Experts of a small language model: a softmax router.
Below are experts of layer 2 (counted from 0) of a mixture-of-experts language model. Rows are named router (the router's row for the expert), up (a neuron's input weights, with its number), down (a neuron's output weights, with its number) and show model dimensions 0-159. Each number is 500 + 40 x the weight over its row's rms, rounded and kept within 0 to 999. Numbers have three digits each.
Before each expert's rows: "mostly gets" lists some tokens that are sent to it at least half of the time; "comes before" lists some tokens at least twice as common just after its tokens as in all text. This comes from a sample of Wikipedia text that the model never trained on. Tokens count by the router's weight.

# expert 19
mostly gets: " third", " week", " fourth", "ixed", " becoming", " sing"
comes before: "1", "0", "2", "6", "7", "9"
router:484532493469514512564450439521499515540530490491531437521532450426533519523419583461438460474482508528455435467571494490444559468545483474442482445487491558457456536472548498520504495524452531424541477406479555489476507499531516482521508486498497544541522534518499534457500514539519501512540501553517500457546480501474501491466475469524516456554476591533489547487478472496490568600384526631469532576484518526519501518487501488504510535499463537389450484445538437493508543486456458
up2:518499486515477501475492444448477553431459466538531555449499505418491522490499488530495555451476548525464490464553432499468477537483553574531486461481525492543471521446530406543507441500473579411480536417494526458413462564529480500503467503535488495537504503551509523509437483512493518501496464526562449409482488483421571435539562534542421488513554496442508474475522515440495579450428457540447466492515500544549513538454505572526460486513456492476455462530521497481564547497474536
down2:477491486470531504486423543487490463515573503542537497546492515528476455472481480468504409508525488480495553580518472490479496534429538536536526532499453422539528628468505504559513514587528555519437440520558500540512464482475483453484524478558511509505511401558451458462463500478471493510470506471488492528471538469526398534446460449562536548428466601501386489483413503525522468500501521548511576489471458464539499549488496535499530514532525496494529513498505507494475451422531543
up3:530522558446515469483459545516478541534496468532544495484545460538519548511453525479518443528437506561567529553490441491403527515480559529508486430479518466474499473535491560445457495525522494492469529485488584516519511465458523467579541494451467525512445482505547468490474503545552525546562459508526456474492443451444439550521455418510480512535560478467491492500435448463433578529562579603494459554474547487526501518501534442505508476491445538472494489509496434539560559440543429
down3:514497535475462566579545411519434468498448495491468583565452515473499517528422439485481553474485417470419480495510501518526486444534466496473479498551499525448557374523540521509503503441536492490502547515528539467590495485521459564440457528503464486473483561477556560511476483521466548504506572505431531559520545482558551515436499493514506508420526486495519545485514554528483491459490536483462410494537491490542512521447535474478465502549538515548530515454432488514454472577450536
up4:539508512456459468546520500482504544527492525441442446526469529486518539473547436495497533474451418545494473443492447582502471511549575446532535525538540527471513550539482527504430523458474526516503499416464536504568560482483508491565520542546465531520602573469447514453482564561540483450456518522486552534561490491528534444480450530538521539593452481524496518487498503498449509543511477573507526519510491485579518498547522484533464477444566524523436433488580497410545478451539500
down4:506577514522506506486521412568468470375533567465552442482386549518478499511515489484515551493469478442482575552485537555487518469483495532498474499572441461489491542464452499498516567467501544521485556563555433509499483538476493481479543483471442480542495469514482456505506498468499503551465550420458488470522529515553513532449431487454483466557516598446513473559446579472525470515473506505537531533578505489479487516451514554474498505548485459464464487479478465596537440498511441
up5:489549450452534467468540543522459580529461522441550486449551507545526431449418482499465539518486602488548552571545464518513566581492480515503442543518523521479552466523477533489534552482493528467474477483524481478476496535476513553440458429495545498574448518586563479490523524489475476484482554512441445422447462520536496519472508479513466532430572504535515514451602524515508432506519525546525538521488511508549482446532442467441525455525519563545541488513538480464476531540554453
down5:559503554547484527497525464511513567487547525464542511515486524485425464446566508504441471461534594474549513520474520478572495446472480507500513524487505479460520472435517530511506492500488467547580481515434506499430438458453537514528538489510550541497339541511487500444478484440468467506505535497500465506516549579515453478609465503508539495535459436529547544487476554543513469452488506415495478445558475599452533537464494497481473537442501469524470551469447514458483486525574495
up6:445472507516525534407465486485517472461445536456567498486502575456515537492546544438481554548518509489554528523445589428501441524498460502558441473496489523553524468536452448465495495501478452487488492546483493463557464506469434521476492513523459570476559506526461547546525485534513506524474455453453451512488465565463602480446543560407536518508422497431471473521486517569479423427503445479435503549536429522526459512451508465488438539468509470472563493560517500495488524491524536
down6:503553529458509492467635474487501481521449516436497528460515522582465462488498486508478584463514546511561515460442558520561499525520501475486512542561503464507454515459521436483535475484429486524477568506493484560501525521445449463533451529509534551475464499504485508562488520510533470479529474458509520451508487583519559442473484492393478481512501414494549439487597507541481456497519493415510524478534471468458501545513544482499455472527482427509559577485416519484545423573498553
up7:512526460530461446491441529449492552510564507507523559548562468419531481557545455464521463516465581476476544512428485520487506542518530557458541431555477555442525531437548524576569547612484541555488533495555470488527518502500538442556434513529494506466492507483548523538519570477545468467588455511490560515472563441498510432468515495506524440464472537540578478527545525475511453520505491441468489486551450507541447550563485519494519491509540511454538566494492540514527534513469535
down7:571515560498459525501524519567552525488461513478493535490478552480489487464570494527512503455515538502497512419475493463529534486508463517572571490453517490484537446572512525488406497478498523502566519466503450534546490541443402517557479601462525545487426568476462451505555489573473567513481569461528395498523505511509501454549522433449505504555463549483513496419505456542542521437537491521490438485503536483430493506523543511451496450515462484492421457488437458533456486552535498
up8:484469514530526497408494475464548456508517536503549529462571484456532471489568519550518485523466517535550538450537549470569589471492534429478487467524484483569556516429535468461481447527486435509516506491567457488496438511523519450402502425572514473600515463499542457507538519459532459445562426558538540475449482507448470518510502461508481467502566531449503517542490557564502547555508450468480480532487492489506511511519472477437520520473424552527536434519530470490540533498543411
down8:523557481458426461496490495465548553416522583479501517476581568551549493440567541453439413552534536442548482567462461500495514476518523458456547492503538582478434485474504510481453492457511494456467537516458515451436549474476520537467479571425517459504508491476546496505533508510529473488458453494567516451486515533519468478564566457529520469576524485510488499492477478475563483472557506453531500505502475538427494480438498540449465483545489559599502448462522504501506585503569462
up9:548468534497485551543517478549491531475544508537489465479560485577532449571517524527521516551498526579477511547483586507511546441527404446499457501486481504479473463489545465474492511471505509445460558421457490537464483461496506519545443519461513487561440513472522530582551456458490458487515518511561522472560442542528538488468466508527512497453534448476513451448562446547505503590530542590447498541519531504501497492472514477590541493421430457530552562449432428550491505516493459
down9:470514450549548504482464534477537475480496511511524475532557508446472503489554511510494500512490472419485452515486485420479538517496544430571610527427538460539536548436510477514520482499529488574481542512483498415546562526523484556504499529545482515493512500438550492471475457552459479481474448516556489468487544499500536513448558571507458582569447521524450469538450434470509505474428470500485503469450511566513466495503448434446549460526459475531475543570537547486383576457495537
up10:485445454505542535464496459481462527560560518526432436537476524449437483535448510481516551498521526530480565500495492526490538421456507466448539510565526485500463486493484541490548518513451561471445458460522551445493441492458468443502490550462528559516445544496492471492538452446480504530526537487471545522558436433395510535552441492441476510438456453554454466462527483514449479503557592521538505486474496516447529515443539475521490464543511560433485567553475413491483443436501553
down10:513537492509468491503487554502545477486470450592551592553541428538476524449499472529489466498493514484500478586519547403489532543511538548476531541430545476503526482489529506467477456522528496487557407451515396483520470506601559529526533543530511474498553543492492484474490428537458465536452467547518496492428552486509464524517551517588439508452537525468516477486496424464463445518523490495425483457515495428487450502493482433504578519422536554542515487498478509432442490498501524
up11:580527449516549445493497532523440506560491531546482475523478477425542514453463550515540462533498509578464466490491428508534560474521494493513515511491431522481456462450465489523474506445487576457519447509451537500483466491523463473544504564511471487444542444502461495429436514464424513517505569545465501445442567463513474538478474449439528522566483550529451557558443478540522484576431457473498542517522533533539548452460504555446468472432554466510510554480475525581434473538445520
down11:602552575500456491498458490563476502451581476439493467432472520557460538485496429430518497519517439512458504450454497521460426604527513562499505534485517499422516496481482474485545454564521482528524486529559501539478531484514525518475504457474490477486443562529484512580462444420509511464499476485490492497483469560542570472496491497455445506522546454453517549459486492502524494424541449522551498496488447440548478500572480533518520573494470566606533429519537470493510480546468556
up12:507439482466568452511497513471531561454548525443531542430443494415545525545442490481484506551493510540474471539450541532534570502561473568469541453540589470539478499547497469468508476590531566534519490537487450528546439478467443477533483530465479487484532532468451557519585509483476445546499432547433484554488508418526564474464516469502479483504473542526489483475426559472443462463451455447506525549505475483498493523544476540435451517476521459523452480536571476529541534517533563
down12:506568528504506500443543477521491480502523542387499517517531531510529421464526483495537491478490528508549486423462484548531505460495509530522473524531430471463503443491565532461485518487544459511571559485505488522511498499472453478515549525552527491490491505514520480491476433555461538424475501447489438466489525560452474386480567478464501481467562527500487449582561476527580518518475465514542465504598516471388554539542504501508559434529453462441536520545453532474511428593483514
up13:576493563479461489455466572457497502537505460501561493583473501450489449567464524544467549467489510494543468512480486559440481550548491522537494443452506501543421537465480484473484454557511580473434455404460479515460456545454472485485493491472527436476531448502544500529518459460546465481465449571549503413526493536440497450522440481474513542439563532458460518540519459497548496475520570478536548545455453443447442511541447456490552542497460459522465507470566505488548527528477549
down13:527522456434498456517449435557460485498512533517467494509527473594511524473482521482547429519514422549459571546509443501445452519430506511480496430522469484507558524517528541529499576507466539497522450530553552513559463452534545499472530502527458441530487586567455446505438537524488537464486509469469532559451562411563454529391531494536535494456492518501380504479451560493497562488483489468503463476496488457552482539489519579482498520496545565483513447491495488493491471464528459
up14:531471479525498466531448459467465494479602431530542478471465475497489559490428463496484432480484558551440494528492477510487494428507406502486528492489588524441514509548507512518476494479442510528572524487430485418525537457558476560484498439458430525563511509444455508534459476473525512490529534446455516465506490427518521483572575449517498475534492538510457541523435465509492560580527496604515519565546479502501515525441530478533496498561485493492565487511571427485530532437469547
down14:550481495487498468474437455430504481438524517495510502511485546503505554565589537476549474523449549564501530434506446520535587477469507566514537524436562501471538595515538517462512483521477542449425511487516450470501496512455476539501454491544463449507422487396467501524474462480512509537436575425521540497568504428499408544482513486506461540486456476491493544543469458525538554602526468533561490519527505538502496472501463491471525490543454502436481483502569517526493493421511435
up15:465487522447537521487559540443555524515512432544452528492477503440584482497552499521476498502456545428562551486574422459515569536611547516452464532446478527497518511440479507520491532576495474510530518505553469490495524463547569460437545499522467503455516448467558534456482572515473552510524528451565533506503564547535449510522542448478440449527446469501486485556555487452490569459496508442429568497473484528588511435538503510468522477499494451446513519462504520447470536512524524
down15:476528595506459472533476485554509507501605462491538487514495526588408439503493480485476525548510486565427500518399600472535409521436467501527554460527428475461526522526526444499479476467487488525466536590476544599511518537458523588471532461500442470510519474483449447503459561461535464495541494481549484438461515476486537462424514548468529529520513454493398522460528524489539482450535468523532520537528504507492479518465535538509521483517451472534437489483500532505468498498502555
up16:514478485460465535530495511535497519538559436526504468556455547485536556505488547534459536480489437476514545540491554536491522514465519455505527476506499537513426542514496548585548505537473551419569491529474453410553534585498379528519526472496476502559563457542533559534449504481487517500589468522507478543469472445508438573546510547424461536456460510537494467528478408479546552455471530507531470474555529507535456535541535478478446453501488492447512474531465503552517446489539431
down16:530516439491513440408465529536457478450477419487505561494484484525494492535499458577495480490514487459451466558476457485457566562531502466447485545511524478550522459411413525507483520535535508455494486491579449489545572522534575496465559511457507514553495483464414509514466481524525505506493472504514506476547561501424552580532528497474497592488493509477522478486437439450567486481487483503444418535527489417540571529494481494520538520473523542591510504504551472451505577470499451
up17:449537461434497503460505574593456567507549488408530491434449488498511518488460581472459492523514506482539518462463448500434426433452594469490455419480469506498513511518498523536536543462512424523506522482467497483541510466530511459490488515498553566484441473528556510578535546577501433432510478487533480521563467482506464541573431528513459448491547437529536567500506556560503470534512579515549530511516482524457452463513541437541564483520499507482552487492498448500504530498451491
down17:576478511520526589553525441526468479495412558514503529485506496452459503481455482501512506448518446493509499479475552473535512489585470486526465534506527510452534388534508501556508559432489501534486548494432528499548498492476400534498446465473471510479493603511565504514484448528475518545525582447452533497544540497566546416487510442474508532502478477491527514509568532497487498455527512461514454533584508529499545409455482441500444457531501516427512551494442514508502442588555487
up18:489525501482551459533433465517550479502471584504496464556523460513416480594576542526530438515471487500450477497569448437535564516481441522511502519524453450466499513470552504520459510463434528435540533522533506495506471527453510454516448460442562426475471538452557542488478524498486556539565512506471446440565432519525407510455497519439549491431488469431489498501495500460539476444483486502490506473505468530401516511519462534555506502514453516449513496539587542556444478552533470
down18:509468519448502495513473499538524523555508344515537540556459459474520529480453479536498539501501441518444524557535487514480470556507507541442435475509501536590534491503495491488507533514522494434499432557510478497507519536472504494462497523489514504509502508475377456513493484542515534535494419576551494558477557485507508599571520474555526517449435531493437454475474522460511532492486503416452520483490506426536565515481485454489508547487585566512485487538485463448455467382485525
up19:553458545522484439561440472463517515527560501491484441518490528485489469536468511488520480508443437556534414500519480568496503468542429522546466426482525502501487583553540471473461480529482492540465476464448498527446529461487462564496496441458515541551548458522550475456460496448551500501469469522528506551462477521549506445506528513449476450567432537497550567487561437518558486531469444525546449506486451479439519589442436439529454507568512504400474559508496488540491464539557529
down19:505561519507528536385451483493486490424501475511438530456531500451489518506498529541536506519472529536457551511555530428519544540499506546468507583490512439461551475538501473485494501545554475479510490469556503566536576541435532532460546564535461473479471551397467480486539429477503533479460518508554531466555501493438461544486538491499455550528454478504488499462432499543531441488511435530496532529437534469517456472450508531412552502474492620498496409496562504516477449480533448
up20:490485514472509523505491517528551438551461522468532458434510463533557484532503532484519500457433472555481432530449485487499571422426534558503554561463469536491414490448427463509496500461500521418506453447456529530512461549522584550534497513444504543489479482524562553506479529472511496538472503516496544488560503441451521470499545479478424515453485577534477422430551564512555488513461523493480512455532489462580447526511460550464457499534494518555541527427508460459585549465488448
down20:491451452458507473524566441470456556445553489502465443558480476521495528549494488468460481528564508418459541505473548519453476549583553489478447483542471522559464523536480504527500458520502510564509532519571446440498496497542504574459577472583450513462520528523451471558514503557493565436513514510505458542446499491513516466449490522461594517496491586469397485525537514457486513502508500500529477499500504522393554523464501486502555500470481481449456377534517460438478505516511548
up21:542536497563464471505438482451543461547507456450490465553579450529524529468461547445461509472423483552429526535523479457472520485435477531520545462480480576512481472524466556449559436528575498485543450468548455558509512474535595465481544508521465497442537462471509521434469486467556423527539578515558537469564500568494493522510530534539510513503521473437456554542475475481475576582488538542470501502498461540518447528472445495454553502451511435465490504522536480493530544482574480
down21:535497589489547491548496401576450479466523509465493455496423478521511535567506492458510456533533463565474578477470470524488430475452506545494492497473475532496549509518506438518498510529450481472460485565464541486554499446498454534460516464511488453529522528503490413580417513523497566521501589429476542520543523517498531492436491490488471545487482426455447618500474532540533548469530414512537494485464512486563501509519532516514517453568479572556463459474488478573464468487511446
up22:524512444478530491599474489491490436506588492510473500480434543497450551591567455532560513528475487511508522504537483523471579444494550455450456499530550440529503494534506504447510547524556476433514528449476509464468487543512443447469453524543462471534521536507443461448451533462478558459516486555557498539477568420458512551534514534554563457542493460497461441454490490546559510576495418471519543519470544543565448543457498463548519529568530504460474493488536469573496485501469535
down22:509512550526474459389490586471537531465476479543464520442577532483487539431473570465510531471458446485499472526520563406489474528535525557494503603487458469445467461482446475514551490490460557505492496476508478531516530519477589472482508501483511477483528476468483502506580481568471498475457507498551544473475428525456508545477561490461401500555531575540470481528494525545520435439533512562518560517524485466524434473512470503487549526391439523518597515525466475490483497487488520